config = dict(
    n_experts=32,
    router_score='softmax',
    normalize_top_k=False,
    norm_eps=1e-05,
    rope_fraction=0.75,
    attn_scale=0.177,
    decay_fraction=0.48,
)
Below are experts of layer 7 (counted from 0) of a mixture-of-experts language model. Rows are named router (the router's row for the expert) and show model dimensions 0-191. Each number is 128 + 24 x the weight over its row's rms, rounded and kept within 0 to 255. Numbers have three digits each.
After each expert's rows: "mostly gets" lists some tokens that are sent to it at least half of the time. This comes from a sample of Wikipedia text that the model never trained on.

# expert 16
router:154149131163105123105084139152105115153160086146126143181090130122121089076122125102111101160138109069109131138124128120122071091138155116129134137116115099125115099083159146127116129102107106126132089101108148172158150110135143156159128137131117085158112149155114095136109103132118157086129104101146177166108136152108191129125163124149123101175142108141152115115107090126113122091133119104117118100134102141140128110131132160129129093103107141170094147145155141127122138086089123131122154122144156146126129104117075185106117115100110067136135136115099123131128123145107134161
mostly gets: " USA", " DF", "IN", " MF", "!", " FRA"

# expert 17
router:077159121126121117096134128161140094108128136097121165119094087134103112103116167128167151149120107086107097161165135129082147131156162145162136129139087106165123116099112117114129168092136131140134078150125149124146158145089111143150124105107149086132131106186147072126112106105130115113114152126121161137102131163085117099116135112122109129136125114121120109128132115160109172079139117103149097136152099149130149141104136107159121125139094129139075111123156144131110085105138138092122130157108116096118152118106084161131163109105099094159133138154074159173136149117100155139
mostly gets: " John", " Ko", " Robert", " London", " Gu", " George"

# expert 30
router:130152170149120142115064148058104114109129143146080165184097117098123139109112145117144113141134159073081128142111111089090119080136148142113129106127105106126098096105158111112086149099158126158174105148118135148115124137124117150087139137125109105116149138130166097161153146152113132137137137119173151169098127148098134147131116138112130124178123113158146123189148132122128112160072134154118126115134114152164150131094136124098148138158103114126115125155144133139127121135124147133107199106132096153126127106120109143118114104090107099122126140108131131113132155162082162152
mostly gets: "---|---|---|---|", "\n", " =", "′", "″", "):"

# expert 31
router:157103135086147171191140144133149139149112106137137126109103131106151157164099159141131118114134094175120181124152108113154148133120087118149131085091125130142072132127116135110175114156134141145115091133161140119129117139147106082135145095124118137103121102104120159105098133121142113126127139129069088090155111125135141096135125098166131135119133136175137107093164129145140121163101161148126129201099115081130128127172156131110131139131093156084147137130109112160140118159161123115162077082127088123105144138106157123143141115115131141133124120151076149114126092126162137124
mostly gets: "pos", "ect", "See", " Succeed", "cr", "let"

# expert 24
router:125163142135114113107087074132132147149180118104146103157141110142105161108157113146111120159149099132112117137114105166122115118093187068088132107134130127102168067112170110114129146140123141137120128155096087172132123158182130159113112137112153107141088116157107116134122155142097120132114135103172168125071087091137110167102118122131118102150101125177125136088128132138114131102117130156113150141145116131099156156120112136117146113130162128136109088126143132158103165103099124150089143135135106138124125161106096085104121150113154140063111156117115157117145128122132108135
mostly gets: " born", " Preced", " Born", " served", "On", " producer"

# expert 15
router:124147112122103143118100150083164138135114114140087151152126132174101083125147131139069133168111142106119148150063112161103097117101160156144130105159132122118153087121119131167134146082139118120117149082128133153092132129122141098129122148105115105114140122120146107131130121150128130110129145156153157148096101127141112118127159113078085148132138120145128112068143125146131160104118122123091103129167089109098162130135118135184148076148098089116152136118130150099173132081114105160104145140168149111124143102135072131094143127095111097139105115108157096120119164150120121167
mostly gets: "1", " November", " September", "7", " October", "3"

# expert 28
router:125143131115128133126130107119118131137115145127104131132165123104117096157127162113164148171090130126112161154128098120079143114129172129163127181145113151144140168097100109116142152163176137174128166155111119153104133125114139149114123086138129088118177110166177117122115152074110115136139103111130143128130189120101107133073166144137169132163125109138090142136115129151123122138086129170145158108106127127175089122097127080128112131132150121159066157150137115097107132138143111094137115105096069166160155116153131130118148126145126141157161136121140099144133145123101147118
mostly gets: " The", " a", " the", "The", " an", " American"

# expert 7
router:090115127132117121149113159117095104102109146171153172134129134127116157104140160129123166097108163144101115143068163112142086154096155133114097147119097134131143118128117103100136136078066092125144127095091126092150149134147146165139108158151102112124132164154091165138130147119100125100117148125108145141132088143169153132127156132139137151111154136098173116132094094117125134143152126133137087145093157138139125142150077113117118119136108096160178133104112125114100122137134151143123081147096159168127139151149083149126132111147138073153129115161173166179141137146118136124
mostly gets: "'", " re", " U", " E", " Me", " Re"

# expert 10
router:119087125145152162153115131173109117095177099123114115086094110135120110138069084173149114172113179114133111140187135176135141123134069123139138150171148103133127177133112163160157118051111136164132116110124102086151129128123121160138123109105137111129132113138119139147176108145110130071119141109104099102108117168140083143142116161129102127129117146093152137107155093108152135095146147111117128104123142096115132108154169160129146120104120162081122137125114090126118099140119118096125129139104147129118109149126136142151094129142117109151111139149102101114122125091120152115
mostly gets: "tion", " number", " home", "ence", " death", "ities"

# expert 23
router:130135139164125121151113117133118162119179106133130116128125127152144117120099139081106099158137140139111183110130148176139153070143121163165112138152150145180126119121151131143110165097101152140132132081122152154175153113129135137051150136129137131135112095158105125130154169121148139144160141167105102111110150145141122161147116123097171152076132113126094075149110130122116112137186151136108141141133140129159151081144133111121125121141101174086101137162141095089172141135129143152116126152112123125147155111111100103120103153188109113133122147112150094115118155106131151115
mostly gets: " Total", " Date", " Succeed", " Preced", "|---|---|", "Career"

# expert 22
router:128183127114094130125092135117091148090155107123150118107089098126102127110152186128126133156128137079067159132088138110131143106127152169138133156134132134105135087108129182170150173079154083133171128087118121160136137133138137146110120167127136102121128136131096127100148117154128118130135160076149173080123112105151137146104127142147127148139132123167101132116108108136107124153150138151099087106133146119142121149119096133131133085111107122118106084124162125106142176092102156130109110087146095136137156145162057128111137122136144111116093135129126102145114139138121153161
mostly gets: " album", " season", "″", " team", " politician", " club"

# expert 1
router:104162114151155123078114149157114122102147114137115163187075126141107124110154158139131151125167140059138105127092134126098148108155170181099133087129127091137110132100152137127116108146102147140105135137151157160123125118117132127122138120117125139109098119173101100130105090115137150160144156140124163156104138087094148161105144120131156128142141136180154127113132077139092140092130114143107076088145100136132124126095133127129111125116096098166107124132152126094111138078132114135120178099124116114117134108155079121092145141132154124111105151157114121101126158080107168157
mostly gets: " |", "|", " /", "---|---|---|---|", "=", " •"

# expert 21
router:149140139132124141134161068106144147126101144152116135109147125110127134096128072124168111131157134130149106112147118103103126073113148126147106153093106125125144185167134091120094153125143154129117168154112130145130095106118112135113133152135155174101143176070147130107101116090102140169126090142144167172111113096141128132098128112139121068131143084102110128122098145128133129114143124140170172160138096133137151132130110152099079127109144105106128084116113175105111152117152092148137141160115095134157118148130152074097072133114142122133124124119176128113151120121094131119
mostly gets: " of", " the", " for", " from", " their", " with"

# expert 4
router:087135090124105150090138125080144155166073123128112147175123117119099109140121108101079117150091106119147130125076136103102097144088153109154128095166108112100139116118104113141154156119173096129103161076153122152104129105119139117153117129154134082113108179116145138139146152152138118104129132144162135138138185106140102126151125154089120119137122127140126133096140089150129101152116124152110124098147113107117093126113134141148188087148143105149187141140159162117160127099100130134105142156167144148098133108129119118125137101125119099116115150104178117103141153185127133149
mostly gets: " ", " $", "−", "1", " £", "–"

# expert 26
router:154104122082134118135154121162139127142112092131165100133122113132095149158139136172144131087107131103127161127124120130165089150125119139057097129115149178114137131136095157126163081114111138129101128115154119093112138149135130106167149074149121135101121146123122143105138108124130130132102114155091063087175099127169117134150165108146134142117159127106137129137166175109136112143134130152123127125137129110160099156133162166147154118144111169165147166131117141127121063149148122137127084076141128113108119101128183145129130089123165170146125108136123136105133116156120112076
mostly gets: "po", " one", " co", " back", " war", " home"

# expert 13
router:154128156128132154178153163121114062132107132130145136110080105102172128131148134137154122144115087128135123122152102117139119147096123166118126104096101117120109102119112120123104092113110123108128078173109131100114109136141104099148155125099171121105126115113122100150134087106103106155140126141102097092141123109147141123148146142163073135116144118126127109118161154093138138102112139112139139143136075112131125103179141133136083154147033150084139152113094098147133134147157130138161104113149107093068124130115152158147160119109095123146144122141119182118133101131153127090
mostly gets: " For", "Th", "Br", "For", "De", "La"

# expert 5
router:098128111086102157160106123111120130093104148128144084138147132148137166135143139126128098146122146136125153127147126110166156105112135170141146139098160152157169102125096124100090153118124160145150076141092099126127124123137121118114126108093133144112093079128112143130114136099159123151146144111107108151137117101158102137083109214152099101094126134119122098159124118125115139144085130128122157135087113120132135128123080102147084132154127133113111116109115088123157157196126089115128126103081103144149157168128171148143097149123125136174144134121099126096132116163080161101
mostly gets: "---|---|---|---|", " its", " his", "Personal", " political", " Date"

# expert 19
router:153110142124131096137132125120127144138146113106173155078133152125158103124116121137128105107136151127124158169152155123151165175132074081150093133136153114148115100150088140130136119157119150147109156127135106103142158112112124113140135064116128176154096092124151150139125117140118142108121136144125070101114136146136144109167086100128159146135131171153127093170131117108106137160127157093130129151084177092076163160132098106114115116147119102101125156122107071124114123165147107102185141141142126081114155104113131136125115142139120167124119154123101109136127087105154107083
mostly gets: "tion", " found", "ign", " head", "ul", "gg"

# expert 14
router:134159130157112126126114160117113166176102132089155114124120171103115158102127127125142152113145091120130149126159110093206130162115111149143101113087147124167073101146093107128096079148159137107097133128164136103117164145103086106146136124104104120146131104127168179126120145129175119132103139142179109096147130131161144137161095109129107174160105138137100103140138129113117108167098125105145170124102151128162126141094161091080092148137150139159120180105127156140136111153150148128152129125105122142121129114128136140118144139152123157127102141097104146120125108167165131100
mostly gets: " mi", " high", " sub", " water", " f", "oc"

# expert 9
router:124131121077128149135127144133153138184108123133108113126141160127096127158102102139129132106140157194138149144138131117205181133122081146103158118120147164101126143121116164147126125162123155127107144130163179143148114121145131117153128106105103122137115103148140168135105110103175141112147176121110083085154126088107138078147099113095127150086170129138111127145181106103144140166113116118129140117138130131135123136171140132097131129135130125104166123101118078166135152141129101134156107094128140103103144122090187120136112147113140173139087144117083151123121131099136114105
mostly gets: " character", "tern", " player", " method", " process", "tr"

# expert 8
router:116125142126104155124119097150134103139149125127100126120143139133131098102147077105128111112120149150095125093133117137087117102106156110134110108125156175140136138152169124118114121164118124173147116145103158131121120140110142100093097171127104176104121109113111133092099186166150131175108113118108159139155162134072130139106125133118112128147092113108108122104134167136156109140101133125097148097171145163092154146121108120102128125114177140160109082168150155114094110088131162146122106154164145121137129171157158069098098094114105154135122091112171122083152152143134119132
mostly gets: " was", " is", " were", " are", " with", " has"

# expert 12
router:188112105156133133155164135140134159145121122096146144093121144152157126128122121145141131141132109131142123130152140113123149171109093114158138135110119126138166120105105127085133081114103141134120106191125097076124135106145133105141170063122131109150148133108171091137126121142091089108124119156093095123133105142095135109189105128124140128106138130141124150145108113117124165107145151079121131130126110108146121151142171138139086112128046118090157150143085130169117095139173108115162101170137121095125128108157121142146127102099108158147126165102096090132125118099105127106
mostly gets: "ur", " Bur", " Jo", " Se", " Mon", "An"

# expert 27
router:092105099145113114128157151119147130108142104152150118099170145108145085163099167104170111148086092175171092101140161137086173162122119121102136129106120122142150115135152117103142158113087119095118110141097074095099134115097183131121129116100131160136133162096100147091116151114123153114174114146171104129156135170181118130124135152143155163089116133117122150118135178142101110136118120149148113127145131095120113111156115093093150159145114155088091142138128130152121142093117111162149142141105156110136121132113148146131094136132098108157112110140142090118128112116167154098
mostly gets: " ex", " there", " south", " north", " There", " members"

# expert 25
router:148161121137109127108093118121102160142153147078150150136160125124100145132084110110124129134181092125115138116157138114094138169105120140169151135113104109126077121129126129155107099130156129150103164093147152141116140143142118072118075144127086099146142136145183114107098093091170120146143105116153125159099133158135103133123136100107118151151129137186136136113081111133149107099117111152114164096124135171128088166098143116115156134139129161169144149111134141172102127124103144088127180177127123163119092144083104140125161137130105133141102135105099156131149121142107130154
mostly gets: " Ch", " H", " species", "†", " Sch", " Ab"

# expert 11
router:126090110145147162152164155152103111077158102114141116078095143147135138151120140156137163132111147114174098124149137158136110169131079130123113134110131113155137135137109132141108097116122153147122154124099094078145140164145143134165126126089139118103145160137126070180150096147100128107148137171135091100125082173147102127165132154132105148134124128050131125149120120145152113104142138116108133166111136108138147105121143154116133114144070134098134175130084108125150111109131127155155115152120159097139112101155143135142162119136105101138153132115177116156128110093134146077
mostly gets: " York", " Col", "pper", "ff", "rt", " Win"

# expert 18
router:098155097142110111110098153164106135171119121126093154145089114105112118080101155121142102153120134077126135163127158140092095115130131119138142092143110066137094114094128167133143114147133124131124116113152154166136143120096100149142098106123105075130106116168120096142117118126149120121132141105106167170119147143102155164118155142138134122163125096137168095151139114170129122128116126146103099089115120169139087115137132123136130153138178122165139159123167144149111127078112122114090135155110140140126130109147095131074156106087115090119108150147083125111165159129122151189
mostly gets: " —", "ović", " USA", " +", " Group", " Studios"

# expert 2
router:110178126126103084149129107139164094138136155124097097133129100114158108111151091155129125121141143160170123103113104153117156116125171068143133107150164099084093167128152110155118105143113081099161150170143176159117122123115115151137154161154155122091101101106110103137135142130109172132129145112147179155124127121121104132154141107138105152107134118107166167093086133151149099124116114133127116098173141148137112137125172117150102108148171114162111097158145165085111125116125130135100149107113116145142139169116135084143157145153111159116111110126136095154144122112129105179
mostly gets: ",", " and", " that", " which", "),", " or"

# expert 6
router:104127144141131148123112132142157116121123189137107151139122125110179128100171085120118106061147141148138128128091167112137119158125132079089137101114143115109144153136159148084133107198089129105090121172129142150157110118113149144109092189132117182148104162108102139118121155152127162122135109111101163139124155138126132143138128114145128124129148108099166138121128132134131102135087111131147132158144162120097177152139148146129157142093155155134110091178145187149119146124147152118079095142155158121138120144154160079142123100107137135110124108092142131125141126114157109129
mostly gets: " has", " been", " they", " have", " had", " would"

# expert 0
router:112106165151139136156156100146187133144127175128106108133155126134183163117169091132132097102117127181152138095107146165126112138144154084122145134115139126109103169138143126103094120168101099090125166153122138135162132117106140133142134185193123176106120116118076101117111189127108135134144098117085153126150130126156115123164120119129164108113115114093156143154146156156116121136124135118129153149141167135122147139133145130127146148116152154146117109155132162138113115117156097167107086136150151153137156141142184091149135107125160175100133088121152152121134135108143121112
mostly gets: " been", " not", " was", " they", " would", " him"